{
  "n_layer": 19,
  "balance_bias": false,
  "lr_router": 0.00121,
  "init": "normal",
  "beta1": 0.9,
  "decay_shape": "cos"
}
Below are experts of layer 10 (counted from 0) of a mixture-of-experts language model. Rows are named router (the router's row for the expert) and show model dimensions 0-255. Each number is 50 + 12 x the weight over its row's rms, rounded and kept within 0 to 99.
Before each expert's rows: "raises" lists some tokens whose logits its average output raises strongly, later layers aside; "mostly gets" lists some tokens that are sent to it at least half of the time. This comes from a sample of Wikipedia text that the model never trained on.

# expert 10
raises: " of", "a", "ide", "du"
mostly gets: "present", " enter", " secur", " Succeed", " July", " addition"
router:58 45 61 38 49 45 36 31 50 64 53 46 66 59 55 64 53 66 67 35 63 56 62 47 69 47 43 45 49 43 44 49 44 32 61 30 52 48 53 73 50 46 41 49 50 49 32 39 52 53 35 49 37 50 35 42 55 51 50 49 38 55 49 56 53 38 63 50 44 40 48 43 34 53 60 34 56 39 48 51 55 59 50 76 66 71 69 50 82 50 69 57 49 59 51 49 62 46 32 45 75 50 56 43 39 48 30 30 62 33 52 61 75 55 60 41 58 24 47 44 45 64 53 29 79 35 60 58 38 45 54 58 40 59 53 61 29 59 66 47 57 48 54 73 52 52 32 42 65 72 49 32 65 64 44 42 56 56 40 31 39 46 64 57 46 40 41 32 29 26 53 45 24 42 64 21 62 31 35 56 45 41 56 46 52 68 82 45 46 76 24 39 26 39 49 31 67 48 48 42 38 36 56 41 44 55 56 40 58 40 47 26 30 53 46 52 49 40 57 45 50 57 56 50 69 54 54 38 46 55 44 55 58 55 54 34 36 38 40 33 64 54 76 59 42 54 60 38 44 63 68 36 40 56 38 62

# expert 53
raises: "s", "un", "le", "in", "les"
mostly gets: " business", " Science", " ski", " science", " trade", " Research"
router:59 40 47 41 58 48 43 48 34 56 38 33 55 47 50 57 39 46 63 27 65 72 65 61 65 51 40 66 59 50 34 57 45 27 63 46 47 56 49 78 24 29 60 73 32 59 47 36 56 56 42 50 46 43 30 36 56 48 56 40 32 60 61 53 65 28 57 68 40 42 48 54 41 50 49 28 64 37 40 73 56 44 74 61 63 72 51 44 53 43 60 48 27 51 42 54 55 45 47 31 63 53 52 34 41 30 43 38 56 47 58 60 47 44 24 50 58 29 27 49 28 57 48 34 56 29 55 41 40 45 38 53 33 57 72 56 34 52 59 45 62 58 66 69 54 53 38 65 48 62 29 31 62 75 40 44 54 56 24 55 33 53 41 68 36 28 51 47 43 42 30 41 56 39 49 32 52 39 35 54 30 40 46 46 43 66 67 62 35 49 47 38 42 44 64 53 59 46 74 38 40 51 61 39 38 59 53 42 47 32 65 30 39 41 48 52 51 44 64 34 34 50 59 56 63 58 35 33 32 48 36 71 43 50 48 43 45 45 44 44 64 60 59 48 41 71 72 44 41 51 57 48 45 44 35 56

# expert 11
raises: ";", ",", " in", " –", " and"
mostly gets: " album", " book", " Award", " version", " role", " organization"
router:62 33 57 40 63 48 50 37 45 52 40 34 61 57 46 50 41 44 58 38 68 56 59 59 62 47 38 57 59 40 43 49 40 46 66 37 40 58 59 73 46 40 74 49 29 64 48 51 42 67 37 47 49 45 44 30 51 37 45 43 29 50 60 57 64 35 64 61 32 25 55 49 40 45 49 36 56 42 61 70 91 49 61 51 77 43 74 39 55 48 66 44 28 58 49 54 63 24 48 41 45 66 56 35 44 41 40 44 52 39 52 61 72 51 39 43 64 25 36 39 30 46 63 44 60 37 54 31 38 43 46 46 49 61 57 60 45 58 64 43 67 64 58 69 67 65 31 60 58 49 47 40 64 56 48 41 72 65 31 46 32 56 51 50 39 30 59 34 42 50 50 45 57 36 55 47 66 43 38 57 35 42 42 27 43 58 61 62 43 62 34 40 36 51 55 38 53 34 77 37 39 42 68 37 42 56 46 28 66 26 58 39 33 36 71 54 38 37 66 39 42 43 53 56 64 56 42 44 46 51 33 54 42 54 75 36 53 40 32 40 68 33 58 59 44 60 63 47 49 56 71 48 40 41 52 56

# expert 2
raises: " contain", " are", " consist"
mostly gets: "final", " championship", " Cup", " century", " Final", " Prix"
router:69 34 73 27 56 51 42 38 32 56 46 47 52 49 52 66 45 43 62 25 52 68 58 61 40 40 41 62 55 42 45 40 43 35 58 43 33 49 64 86 42 37 57 46 33 53 45 38 48 48 47 38 59 41 46 43 55 41 38 43 49 55 56 55 52 40 64 65 44 20 67 41 44 41 57 39 63 44 45 59 51 54 64 62 67 76 68 46 48 34 48 57 40 53 42 52 59 43 54 46 63 51 57 44 40 51 27 50 45 41 59 59 66 40 32 39 70 45 27 39 33 59 58 30 73 39 65 36 44 41 42 55 35 57 61 56 43 64 54 28 52 61 64 72 88 52 46 54 62 64 41 43 56 60 41 43 60 55 36 41 40 50 39 61 50 45 35 46 41 50 53 31 43 40 44 25 55 40 43 59 26 42 47 40 51 72 67 67 29 64 33 41 37 36 64 32 66 45 71 45 42 41 52 28 39 52 54 39 56 44 68 36 44 43 55 58 62 28 57 42 38 50 77 57 69 65 32 39 42 59 42 59 41 52 55 46 39 36 39 42 66 45 63 49 29 72 61 31 37 57 55 42 39 57 40 44

# expert 50
raises: ".", "k", "pper", "th", "ral"
mostly gets: " Pa", " Ca", " Co", " Ti", " Pi", " Pe"
router:51 44 56 33 57 48 31 34 38 52 50 43 44 60 56 66 52 39 80 23 49 65 64 50 58 40 41 59 57 44 37 42 46 40 47 32 41 59 62 72 38 42 53 56 51 72 40 47 50 64 40 31 51 40 45 37 49 56 57 52 40 59 46 66 68 30 68 60 58 36 66 46 33 37 59 42 73 46 53 62 50 36 65 52 50 63 64 37 56 26 55 49 47 66 46 44 64 47 40 38 56 57 54 43 52 48 40 38 56 40 70 55 66 36 35 40 63 28 34 31 47 66 53 50 51 42 75 47 42 51 45 46 43 43 62 61 44 42 57 42 51 61 66 52 62 63 35 63 58 57 49 45 59 49 42 44 42 57 47 32 47 70 32 53 38 33 32 45 41 46 44 21 46 25 33 24 64 30 47 72 40 37 31 42 42 77 53 54 41 70 39 31 25 47 53 38 54 41 61 34 51 35 67 42 48 50 54 37 55 49 56 46 35 38 60 51 51 46 50 32 39 38 72 66 51 62 49 28 43 63 38 59 36 55 59 53 36 45 42 36 69 40 62 51 25 46 72 24 42 53 64 39 44 45 30 60

# expert 25
raises: "\n", " ", " —"
mostly gets: "---|---|---|---|", " |", "|", " \\", ";", "|---|---|---|"
router:56 49 69 27 61 34 43 43 51 50 34 38 54 67 35 45 44 45 75 42 46 69 60 58 57 44 47 53 57 53 40 38 36 54 53 51 35 53 70 76 33 43 53 67 46 56 32 40 49 55 33 44 62 46 34 44 59 49 47 43 24 54 67 51 55 36 60 66 48 44 63 35 40 42 69 41 65 39 62 68 73 32 52 56 53 65 66 31 78 47 48 59 34 58 46 64 58 25 40 32 63 66 58 32 53 33 31 32 42 39 56 60 65 43 40 45 72 33 36 29 39 66 62 59 54 42 71 38 32 42 39 64 37 59 58 56 36 67 58 33 52 62 56 65 58 57 50 55 52 51 36 41 63 63 50 44 50 54 50 35 43 49 39 45 39 28 33 46 40 39 40 43 33 38 56 27 70 45 39 50 41 45 32 35 43 67 65 51 32 57 25 35 32 41 62 38 51 40 43 26 38 45 56 31 25 66 58 46 60 47 54 42 47 39 63 65 34 46 61 40 48 61 57 58 47 67 43 38 50 58 39 57 50 64 58 40 42 33 46 45 57 38 74 53 43 53 61 47 44 59 51 37 42 63 43 66

# expert 36
raises: "mi", "mo", "ro", "mini", "a"
mostly gets: " BRA", " ENG", " MF", "tsu", " FW", " Tak"
router:58 53 59 35 69 48 19 30 36 56 39 34 46 47 37 43 43 37 72 55 53 51 48 62 48 48 48 41 58 36 47 46 40 27 61 43 34 62 71 75 39 34 41 54 49 58 28 43 37 56 48 33 57 43 43 54 64 51 53 24 43 54 54 51 47 43 60 60 35 46 70 53 39 34 50 43 65 32 50 70 60 40 80 58 57 55 65 37 76 41 61 60 48 64 46 61 55 45 31 63 60 62 65 26 60 42 51 36 61 42 59 52 58 38 45 67 59 37 41 50 33 68 58 25 68 23 55 38 50 58 54 59 35 49 59 57 48 64 47 38 64 55 72 72 67 61 53 52 60 59 42 25 61 51 39 42 48 51 32 42 37 69 49 56 37 48 39 43 52 41 49 39 53 50 50 42 57 29 48 62 33 43 34 42 47 75 48 50 27 55 34 41 27 43 75 41 65 40 76 42 50 29 50 49 37 48 59 34 52 32 62 43 54 52 62 41 29 49 53 42 43 35 74 56 63 55 49 39 35 48 30 52 42 50 56 59 30 36 48 46 56 48 57 40 37 60 57 42 46 40 63 46 33 49 39 59

# expert 48
raises: " ", " a", " the"
mostly gets: " also", " not", " been", " became", " have", " had"
router:61 45 66 37 51 26 39 37 55 52 39 41 47 58 44 34 47 31 49 49 61 55 57 51 70 31 35 55 62 35 40 30 44 39 58 32 49 66 51 65 32 45 51 65 47 62 31 51 45 61 28 46 50 46 40 43 59 46 55 44 43 59 70 66 57 43 47 46 49 51 60 46 52 49 66 50 45 44 53 58 83 23 59 62 44 75 69 40 63 47 73 43 37 62 51 61 59 37 48 31 53 43 62 37 38 44 36 36 55 47 65 61 59 36 37 57 64 33 42 45 32 55 65 22 75 38 57 35 59 47 41 55 37 58 72 63 33 71 55 43 57 60 60 57 68 57 38 60 61 69 41 41 53 48 41 39 51 52 32 36 37 67 40 74 39 46 37 42 48 40 32 43 38 28 39 38 40 37 29 53 37 49 26 49 29 67 66 55 28 72 27 32 45 47 64 37 59 30 65 39 47 36 47 42 47 59 65 49 51 51 55 45 52 47 56 61 49 42 68 37 37 54 65 63 55 50 38 45 42 56 37 63 39 51 75 37 48 38 45 43 70 53 58 57 50 52 55 45 37 60 60 44 48 60 28 68

# expert 21
raises: "rd", "itt", "key", "R"
mostly gets: " between", " Genus", " Born", " Years", " Episode", " Goals"
router:45 39 58 29 58 40 43 29 32 68 36 32 55 65 44 51 30 30 62 39 46 68 68 51 60 45 45 52 49 41 34 50 39 37 69 36 29 60 60 74 27 45 60 65 47 62 44 51 51 53 30 49 52 41 24 29 68 50 58 34 41 55 56 70 73 34 77 55 41 33 61 41 48 47 64 46 42 38 53 66 54 38 70 55 65 76 60 41 66 42 61 49 45 57 48 49 57 37 40 31 51 61 48 34 58 43 40 47 62 46 47 54 64 48 28 53 63 33 41 36 25 58 62 45 56 23 53 32 40 54 44 46 31 53 54 59 46 56 56 26 58 58 65 62 61 65 24 59 55 65 51 36 57 51 41 35 55 60 38 39 48 60 46 60 39 37 46 38 41 43 50 39 45 41 41 34 42 43 35 65 35 40 36 29 40 68 44 61 30 57 44 39 38 47 63 31 54 41 60 34 49 41 63 44 37 57 50 45 53 34 58 42 40 51 52 62 48 52 56 46 21 44 52 63 74 49 44 36 40 48 44 70 45 63 61 52 41 37 49 51 65 38 72 40 52 54 76 53 47 60 64 41 37 44 37 65

# expert 24
raises: " ", ",", "u", " found"
mostly gets: " it", " It", " which", " what", " who", " This"
router:57 39 62 24 61 37 48 32 53 66 43 45 48 60 48 58 42 43 59 20 54 55 58 69 61 50 49 57 57 41 29 37 49 43 55 40 52 53 66 76 38 42 61 73 37 54 43 43 50 63 40 36 51 37 31 45 63 37 41 47 43 63 64 72 70 40 66 52 43 49 51 45 35 35 55 29 55 38 54 67 71 56 74 60 63 59 73 45 57 34 65 59 32 59 43 60 56 38 42 21 67 61 51 49 33 55 34 45 55 45 62 58 60 51 40 49 59 35 39 34 30 50 65 52 75 32 55 29 44 66 35 51 34 56 63 69 42 49 54 46 60 61 58 61 71 58 30 67 59 48 36 39 58 58 46 30 65 58 47 39 39 61 41 55 40 49 42 52 51 46 39 36 33 26 49 48 51 32 41 62 45 25 38 47 44 63 64 58 33 56 46 49 44 38 64 38 54 40 75 34 57 31 64 30 29 62 54 44 56 38 62 41 40 44 65 60 51 32 61 31 33 44 59 51 68 55 52 41 44 48 45 59 43 59 52 32 40 32 39 49 52 41 55 54 36 58 66 44 44 67 69 48 50 46 41 68

# expert 58
raises: "s", "ary", "ate"
mostly gets: "eti", " Animali", "pos", "uni", "itu", "enti"
router:58 38 60 50 56 35 51 51 36 49 43 41 57 53 34 54 44 49 72 56 50 68 61 56 50 52 37 63 46 35 46 50 48 40 77 42 52 53 57 85 38 39 52 64 44 59 56 38 67 62 46 42 37 43 36 50 63 31 59 42 37 60 77 47 63 29 72 54 45 37 72 41 34 36 62 60 59 42 59 52 71 39 56 57 56 62 88 52 62 52 47 55 42 42 37 52 56 36 45 48 52 57 37 42 54 58 37 46 40 30 78 58 62 44 41 50 57 23 44 35 53 58 52 44 61 42 72 32 40 33 41 67 39 64 50 46 37 60 49 45 49 68 69 65 58 58 42 61 57 52 50 37 56 80 41 40 51 70 50 42 40 63 42 74 47 45 46 31 36 42 54 43 52 36 52 35 42 36 26 77 37 43 41 34 55 83 58 71 49 56 53 21 32 41 52 43 55 53 61 41 41 44 57 47 35 58 54 48 57 37 56 45 63 44 48 57 31 43 57 52 36 61 48 62 50 50 45 32 27 68 47 57 52 54 57 46 62 47 53 50 63 51 68 47 41 88 53 33 41 51 48 32 30 39 49 59

# expert 63
raises: ",", " in", " of", " ", "-", ";"
mostly gets: "idae", " They", " these", " those", " These", " one"
router:56 37 74 40 69 38 49 39 43 65 51 34 44 57 38 58 45 35 57 34 51 69 44 60 69 46 35 64 57 39 28 47 53 39 54 41 43 64 53 76 27 36 46 57 34 61 39 45 46 68 39 40 53 37 42 35 57 53 58 39 49 66 50 81 64 39 54 55 48 43 53 44 44 40 57 41 50 45 56 73 79 47 59 63 65 59 62 32 56 36 51 62 47 63 43 63 50 35 46 37 52 71 65 37 42 43 37 44 51 49 56 55 67 41 30 36 67 28 48 41 32 58 47 47 84 36 55 25 39 49 43 52 35 61 45 66 34 59 58 46 60 56 57 55 74 52 42 57 67 47 40 29 56 52 42 40 81 77 42 43 38 59 41 51 38 35 39 44 40 57 49 48 31 34 45 47 47 39 42 57 34 43 47 44 42 58 62 83 47 53 41 46 41 46 70 30 63 43 65 45 51 28 48 37 33 51 56 36 52 38 69 42 36 44 61 50 53 38 66 37 38 54 60 50 66 63 46 43 29 66 35 68 52 54 61 37 37 24 46 49 52 48 63 60 42 61 65 45 48 64 58 50 44 40 45 64

# expert 22
raises: "cl", "s", " "
mostly gets: " Air", " Super", " Marine", " guitar", " field", " water"
router:57 48 64 24 58 50 54 41 51 53 43 37 65 68 45 53 47 32 73 41 47 69 68 70 63 30 40 72 53 29 46 51 33 22 70 37 47 55 65 77 35 45 61 49 37 61 36 37 33 47 44 34 40 36 35 38 66 41 51 41 46 68 56 61 48 46 60 59 58 44 57 52 41 46 64 43 62 49 53 75 64 52 53 62 52 59 63 33 65 46 54 73 41 57 50 68 62 30 44 51 67 67 45 29 47 40 41 27 39 39 48 68 63 43 31 37 63 16 32 42 49 43 63 51 50 37 49 32 45 43 40 47 45 60 62 50 49 48 71 53 61 52 56 61 69 56 42 55 53 56 52 42 61 57 46 45 57 60 34 40 44 59 51 65 33 34 42 44 25 42 47 53 47 49 50 37 68 33 40 62 57 44 38 40 52 48 51 57 39 55 31 50 42 40 66 29 79 32 63 27 50 40 51 31 30 49 59 40 60 31 68 43 42 31 58 53 40 44 60 45 40 54 54 57 60 58 45 37 26 42 36 58 33 55 75 34 43 40 45 44 52 51 59 46 43 55 68 35 50 49 60 41 31 49 43 68

# expert 5
raises: "Norwegian", "hoe", "ts"
mostly gets: " decided", " political", " idea", " Candidate", " referred", " attempt"
router:60 39 56 31 60 44 39 39 46 62 44 43 45 59 44 51 45 27 69 38 67 63 65 52 55 43 42 59 61 40 35 39 35 35 62 52 35 56 71 72 24 41 47 59 43 62 45 43 48 56 22 33 41 43 41 39 67 49 48 41 38 57 58 64 62 39 70 66 41 40 61 46 46 38 58 41 57 40 61 69 55 32 69 51 77 65 65 47 64 46 55 59 31 59 35 58 59 39 45 27 65 64 72 28 37 51 25 38 56 43 52 53 67 47 36 36 65 26 37 36 33 58 60 35 68 41 64 30 44 44 49 51 48 55 63 61 34 50 59 38 53 57 58 55 60 64 38 55 62 60 43 34 76 59 35 32 60 67 36 47 40 61 38 69 43 37 43 41 48 44 41 25 42 40 47 40 64 31 38 67 43 40 40 36 43 69 54 61 44 55 40 36 37 43 56 33 60 40 63 43 50 38 56 36 38 57 49 46 64 48 57 35 33 40 64 64 48 40 60 35 39 35 61 51 68 62 45 44 44 62 39 69 36 58 64 53 49 43 37 43 72 39 59 58 42 48 57 39 43 70 63 43 41 46 40 55

# expert 46
raises: ";", " —", " (", " like", " from", ","
mostly gets: " members", " children", " coach", " president", " politician", " games"
router:58 30 67 39 58 38 49 36 48 58 39 42 56 49 50 54 49 32 55 43 73 51 62 48 65 47 38 55 44 37 31 46 43 42 63 43 36 59 52 79 43 37 57 59 32 57 36 50 52 68 48 45 47 42 42 32 57 44 54 34 33 45 52 75 67 34 57 54 31 37 53 53 42 49 54 39 68 39 59 59 89 30 62 63 55 56 74 37 61 52 49 53 37 61 42 63 65 29 46 36 47 48 61 35 41 32 43 38 51 38 50 61 64 41 33 47 74 30 36 48 40 53 64 45 62 34 62 40 28 44 48 53 47 55 67 60 44 68 67 41 66 69 55 73 68 59 22 58 57 54 51 42 56 60 40 40 76 63 37 41 37 52 53 54 41 31 47 41 29 48 54 45 45 35 51 44 66 39 41 58 43 37 40 25 47 54 55 58 47 56 30 48 41 46 58 40 55 43 83 45 41 28 56 38 28 57 48 33 74 32 56 29 46 29 64 50 27 39 62 30 41 45 59 54 69 45 41 39 43 56 37 52 44 62 56 39 48 37 40 42 65 46 54 56 44 61 59 40 46 47 61 48 55 41 51 65

# expert 27
raises: ",", "'", " and", " (", ";", " "
mostly gets: " London", " Wilson", "ford", " Pakistan", " Mexico", " Angeles"
router:65 28 54 32 58 45 31 33 36 60 37 32 45 58 31 53 45 36 72 40 66 45 54 48 52 41 45 42 53 36 31 51 49 34 56 47 44 66 66 72 42 33 45 71 45 56 41 35 51 65 43 40 52 31 45 40 68 47 48 36 31 55 61 69 59 61 60 48 38 45 74 50 43 40 62 42 56 46 62 66 84 46 50 54 79 54 67 36 61 41 53 54 32 56 43 60 57 39 40 36 66 50 52 45 40 53 34 47 58 49 63 70 55 43 38 45 62 32 39 43 26 55 55 51 66 38 56 28 40 57 48 49 31 55 55 73 37 55 48 42 56 50 51 69 69 47 49 55 77 51 35 45 59 58 52 41 75 53 39 45 27 52 45 61 42 48 42 44 37 49 35 35 38 40 49 43 52 28 60 58 39 35 37 39 31 62 58 69 43 61 42 37 43 36 65 33 57 38 69 32 46 29 57 36 26 59 57 48 69 47 62 53 37 39 57 44 58 38 64 34 36 52 60 58 58 63 45 40 25 67 48 72 33 61 55 45 53 28 42 42 52 45 60 71 44 64 59 46 44 55 71 44 45 51 47 64

# expert 40
raises: " in", " the", " on", " with", " for"
mostly gets: " began", " based", " moved", " went", " started", " wrote"
router:68 26 62 31 61 32 41 38 44 61 41 34 51 67 54 48 43 34 56 42 67 58 51 49 59 43 44 70 59 47 35 31 45 43 59 39 43 66 56 73 37 40 49 64 32 67 35 40 47 77 33 37 58 36 43 48 64 37 52 37 51 51 64 56 51 37 58 58 46 50 55 39 38 42 48 50 46 35 55 57 84 35 57 71 51 54 69 57 62 54 54 52 26 61 34 50 62 54 51 39 60 50 47 20 39 34 36 39 63 36 62 50 58 54 36 39 60 32 38 30 30 64 67 50 58 37 66 37 29 48 43 57 40 62 77 56 35 63 55 42 69 62 54 71 62 57 35 55 68 68 47 48 58 62 22 40 51 58 33 39 47 47 53 59 45 20 35 55 46 43 48 39 34 31 51 49 59 31 36 55 44 48 30 43 44 51 73 63 47 73 39 48 38 46 58 42 51 38 65 51 37 46 56 37 34 55 67 39 51 49 64 28 41 53 51 54 35 50 52 40 37 46 61 52 62 55 26 42 45 60 36 50 42 64 49 42 39 39 42 54 73 52 59 58 45 53 49 44 40 57 55 38 30 56 30 62

# expert 37
raises: "ti", "dy", "s", "ch"
mostly gets: " Ro", "La", " Tre", " Gra", "Ro", " trans"
router:52 46 58 53 60 32 46 44 42 61 44 42 42 67 39 61 33 36 63 35 66 54 53 51 57 40 46 63 53 49 32 42 38 36 56 24 46 58 56 73 26 52 62 45 41 65 43 56 49 39 48 50 44 32 43 36 48 37 45 39 37 55 47 62 60 42 47 73 54 38 67 18 46 42 61 29 56 49 62 52 56 38 62 55 57 53 69 35 54 19 49 51 36 71 46 40 50 40 29 50 69 48 59 34 41 38 42 32 64 44 65 62 52 40 53 32 72 13 31 33 47 44 49 44 36 43 59 37 27 44 56 46 40 60 65 71 49 59 68 46 64 70 57 52 54 57 38 65 39 47 38 51 49 57 27 39 55 62 44 36 41 50 36 53 42 36 41 52 50 47 31 44 48 41 55 22 63 35 49 70 50 30 38 30 52 77 57 52 42 43 48 39 37 37 59 53 53 43 59 39 40 38 66 36 36 60 60 44 66 49 53 40 56 39 64 65 58 59 54 45 37 48 59 54 41 56 42 42 40 70 30 72 56 64 68 44 30 57 32 33 52 36 62 59 35 56 62 40 36 58 57 39 29 38 42 55

# expert 9
raises: "y", "s", "st", "t", "n", "mar"
mostly gets: " Ja", " Na", " Ko", "ü", " Ka", " Lu"
router:64 54 62 44 69 50 30 42 58 66 46 34 52 55 22 58 30 27 69 37 42 54 61 65 38 36 41 47 63 50 41 38 47 41 67 25 42 60 59 81 38 57 48 53 47 61 29 47 55 62 42 36 61 30 46 37 62 51 67 32 24 55 61 48 54 33 51 54 59 38 63 40 32 43 56 26 64 32 54 70 53 38 69 58 51 55 56 51 48 49 51 70 39 54 47 66 68 45 38 34 57 43 59 43 41 41 41 48 59 47 63 66 58 41 49 50 63 22 41 44 43 70 64 48 57 39 56 30 46 43 42 41 35 54 59 58 43 51 51 54 66 54 68 49 67 42 56 57 64 69 39 35 56 51 43 32 58 46 46 51 40 67 27 58 48 36 43 41 36 32 41 43 46 45 48 38 53 25 48 58 37 46 41 36 46 81 48 54 27 64 54 37 28 29 64 33 65 43 73 49 33 43 66 36 40 47 44 43 62 45 65 52 32 54 57 44 47 28 56 45 33 49 81 57 65 68 43 45 37 59 42 77 58 59 59 56 41 43 46 36 53 42 45 53 35 51 52 33 41 64 46 51 47 53 50 61

# expert 43
raises: ".", " in", ","
mostly gets: " six", " ten", " eight", " seven", " five", " four"
router:50 43 69 29 59 40 30 37 38 57 38 39 58 63 34 57 28 38 77 46 46 63 59 69 53 42 40 50 46 41 26 36 38 36 67 34 41 63 55 88 33 37 55 64 37 55 40 47 63 61 43 46 50 51 36 31 67 49 44 47 42 66 63 71 65 47 58 57 42 35 51 46 46 47 50 53 58 43 59 60 56 33 54 62 64 70 73 48 68 44 55 52 55 54 48 62 49 30 45 40 58 54 52 48 46 35 35 45 64 50 56 62 68 52 30 35 72 39 48 37 37 68 62 44 68 30 66 39 30 46 36 48 30 50 61 54 45 65 65 41 54 62 59 59 55 79 46 54 52 62 43 37 55 52 38 32 54 71 48 45 40 60 39 67 46 50 34 47 34 43 38 41 41 40 53 45 62 42 43 59 44 35 44 45 36 73 51 52 32 47 41 37 45 28 58 39 52 42 71 31 53 43 47 23 41 62 58 43 63 45 67 35 41 47 63 46 54 41 60 45 38 33 59 62 69 65 36 34 46 57 37 60 31 57 52 37 34 43 43 35 64 48 72 57 48 60 60 49 52 59 70 27 34 40 37 50

# expert 30
raises: "ree", "men", "ine", "lin", "re", "my"
mostly gets: " These", "The", " However", " Although", " these", " although"
router:58 34 58 44 73 45 35 33 33 51 47 44 38 65 33 63 36 49 67 32 65 49 63 60 59 44 41 64 49 45 32 46 37 40 61 45 41 54 65 67 35 31 48 61 42 66 53 55 56 63 42 34 57 31 35 45 71 29 55 36 41 64 60 66 59 23 66 55 48 48 58 40 38 34 70 34 66 43 59 78 56 57 62 57 60 74 73 45 53 37 62 70 33 66 38 66 56 48 57 50 70 68 62 33 43 32 48 49 48 41 60 62 53 41 41 48 60 39 48 43 34 61 56 46 61 32 53 27 41 49 49 50 45 61 58 64 32 63 58 44 65 58 63 66 58 64 44 61 61 60 37 30 54 64 29 36 56 53 38 43 49 57 48 52 49 38 39 46 44 45 42 35 35 43 43 27 62 26 46 54 51 52 45 44 31 49 64 64 45 63 36 33 45 45 58 37 52 43 58 25 51 45 39 42 30 54 54 42 48 36 63 36 35 57 57 50 52 41 58 27 37 52 57 53 70 55 49 37 26 55 33 61 48 64 52 32 47 39 35 52 63 40 71 55 43 63 60 52 35 75 63 40 43 49 40 72

# expert 51
raises: "ctor", "in", " and", " as", ","
mostly gets: " such", " written", "fre", " designed", " composed", "born"
router:50 52 58 53 48 40 39 44 45 49 45 40 44 60 46 63 37 49 73 44 78 52 64 58 65 50 53 69 63 36 32 38 48 41 48 33 41 56 61 66 33 36 63 59 43 64 37 46 49 69 31 52 32 44 47 34 53 51 59 33 42 49 59 36 64 46 60 47 47 28 65 39 38 42 43 57 68 49 38 52 62 35 51 68 67 63 65 52 46 45 49 59 37 55 57 56 59 33 42 25 65 67 61 43 40 33 27 40 77 34 58 65 60 33 48 48 62 31 39 42 32 70 67 53 55 33 50 37 37 41 43 51 52 61 59 54 40 62 63 39 61 53 72 68 53 66 47 46 58 59 51 56 66 48 32 37 53 43 49 39 39 46 40 62 59 37 46 44 44 31 33 41 42 42 45 30 63 40 42 58 51 34 31 46 45 65 57 66 40 60 31 50 49 44 69 50 45 36 63 46 43 19 56 20 22 61 62 40 51 54 44 34 61 48 49 42 59 44 51 41 46 54 74 69 69 52 27 51 48 64 37 64 46 44 59 41 23 47 37 49 59 43 72 52 43 49 56 38 40 62 60 36 38 51 20 62

# expert 18
raises: ";", " |", ":", "/", ")", "'"
mostly gets: " they", " she", " there", " (", " me", " we"
router:58 32 49 33 54 45 54 41 35 50 40 32 49 51 35 69 53 42 48 34 73 53 68 67 65 36 45 47 51 37 36 46 37 46 48 38 45 66 76 54 41 45 61 56 41 50 42 37 49 57 32 55 40 45 33 27 64 52 62 30 30 70 74 65 73 27 65 62 50 39 65 53 33 28 62 35 50 48 65 63 53 44 50 52 65 56 60 41 57 38 65 66 41 57 38 62 57 32 39 37 56 65 56 47 46 43 29 47 62 46 62 63 48 38 37 40 57 15 37 35 35 50 61 41 42 43 45 31 51 41 41 47 44 60 49 58 46 48 46 46 58 69 59 54 56 50 25 63 61 44 53 38 61 48 42 33 52 58 47 39 45 65 36 55 48 32 41 39 58 52 37 53 41 37 53 37 57 38 24 64 44 50 31 30 39 67 66 63 44 50 27 29 47 41 55 52 53 21 56 39 40 33 60 37 30 63 64 50 56 39 67 33 45 38 68 47 53 51 78 41 36 49 44 63 62 54 40 55 29 55 34 59 47 64 66 40 45 48 35 30 51 38 58 56 46 61 64 38 35 58 66 43 52 49 46 62

# expert 29
raises: "\n", " However", " This", " The", " They", " These"
mostly gets: ").", "\".", ".\"", "*", "!", "?"
router:52 36 51 42 55 38 34 36 49 60 46 57 48 67 27 60 37 45 61 45 53 57 45 70 53 37 33 57 59 39 31 46 45 34 72 45 44 64 54 59 34 39 55 59 38 66 34 46 50 61 41 44 57 40 44 38 53 52 44 31 44 52 48 61 63 54 55 62 54 39 64 44 49 34 50 33 67 31 53 47 60 48 57 58 46 51 64 44 59 39 52 67 37 52 51 61 53 36 39 33 61 63 58 45 43 38 29 28 61 45 61 59 67 53 40 56 68 48 27 34 21 51 40 42 61 39 55 41 38 47 46 55 37 69 66 68 41 66 51 42 65 58 57 70 57 67 35 62 67 64 38 38 53 58 31 44 68 57 41 50 37 61 32 62 41 41 42 54 31 43 48 42 50 47 57 30 55 28 29 59 45 30 41 44 37 81 77 65 39 53 38 31 40 42 64 32 55 36 56 30 47 46 49 39 33 63 50 39 52 29 64 42 46 40 74 63 49 33 58 40 45 55 64 54 73 65 40 47 40 52 39 48 42 60 65 46 40 45 36 43 72 30 63 45 39 70 67 39 33 73 56 34 36 59 42 54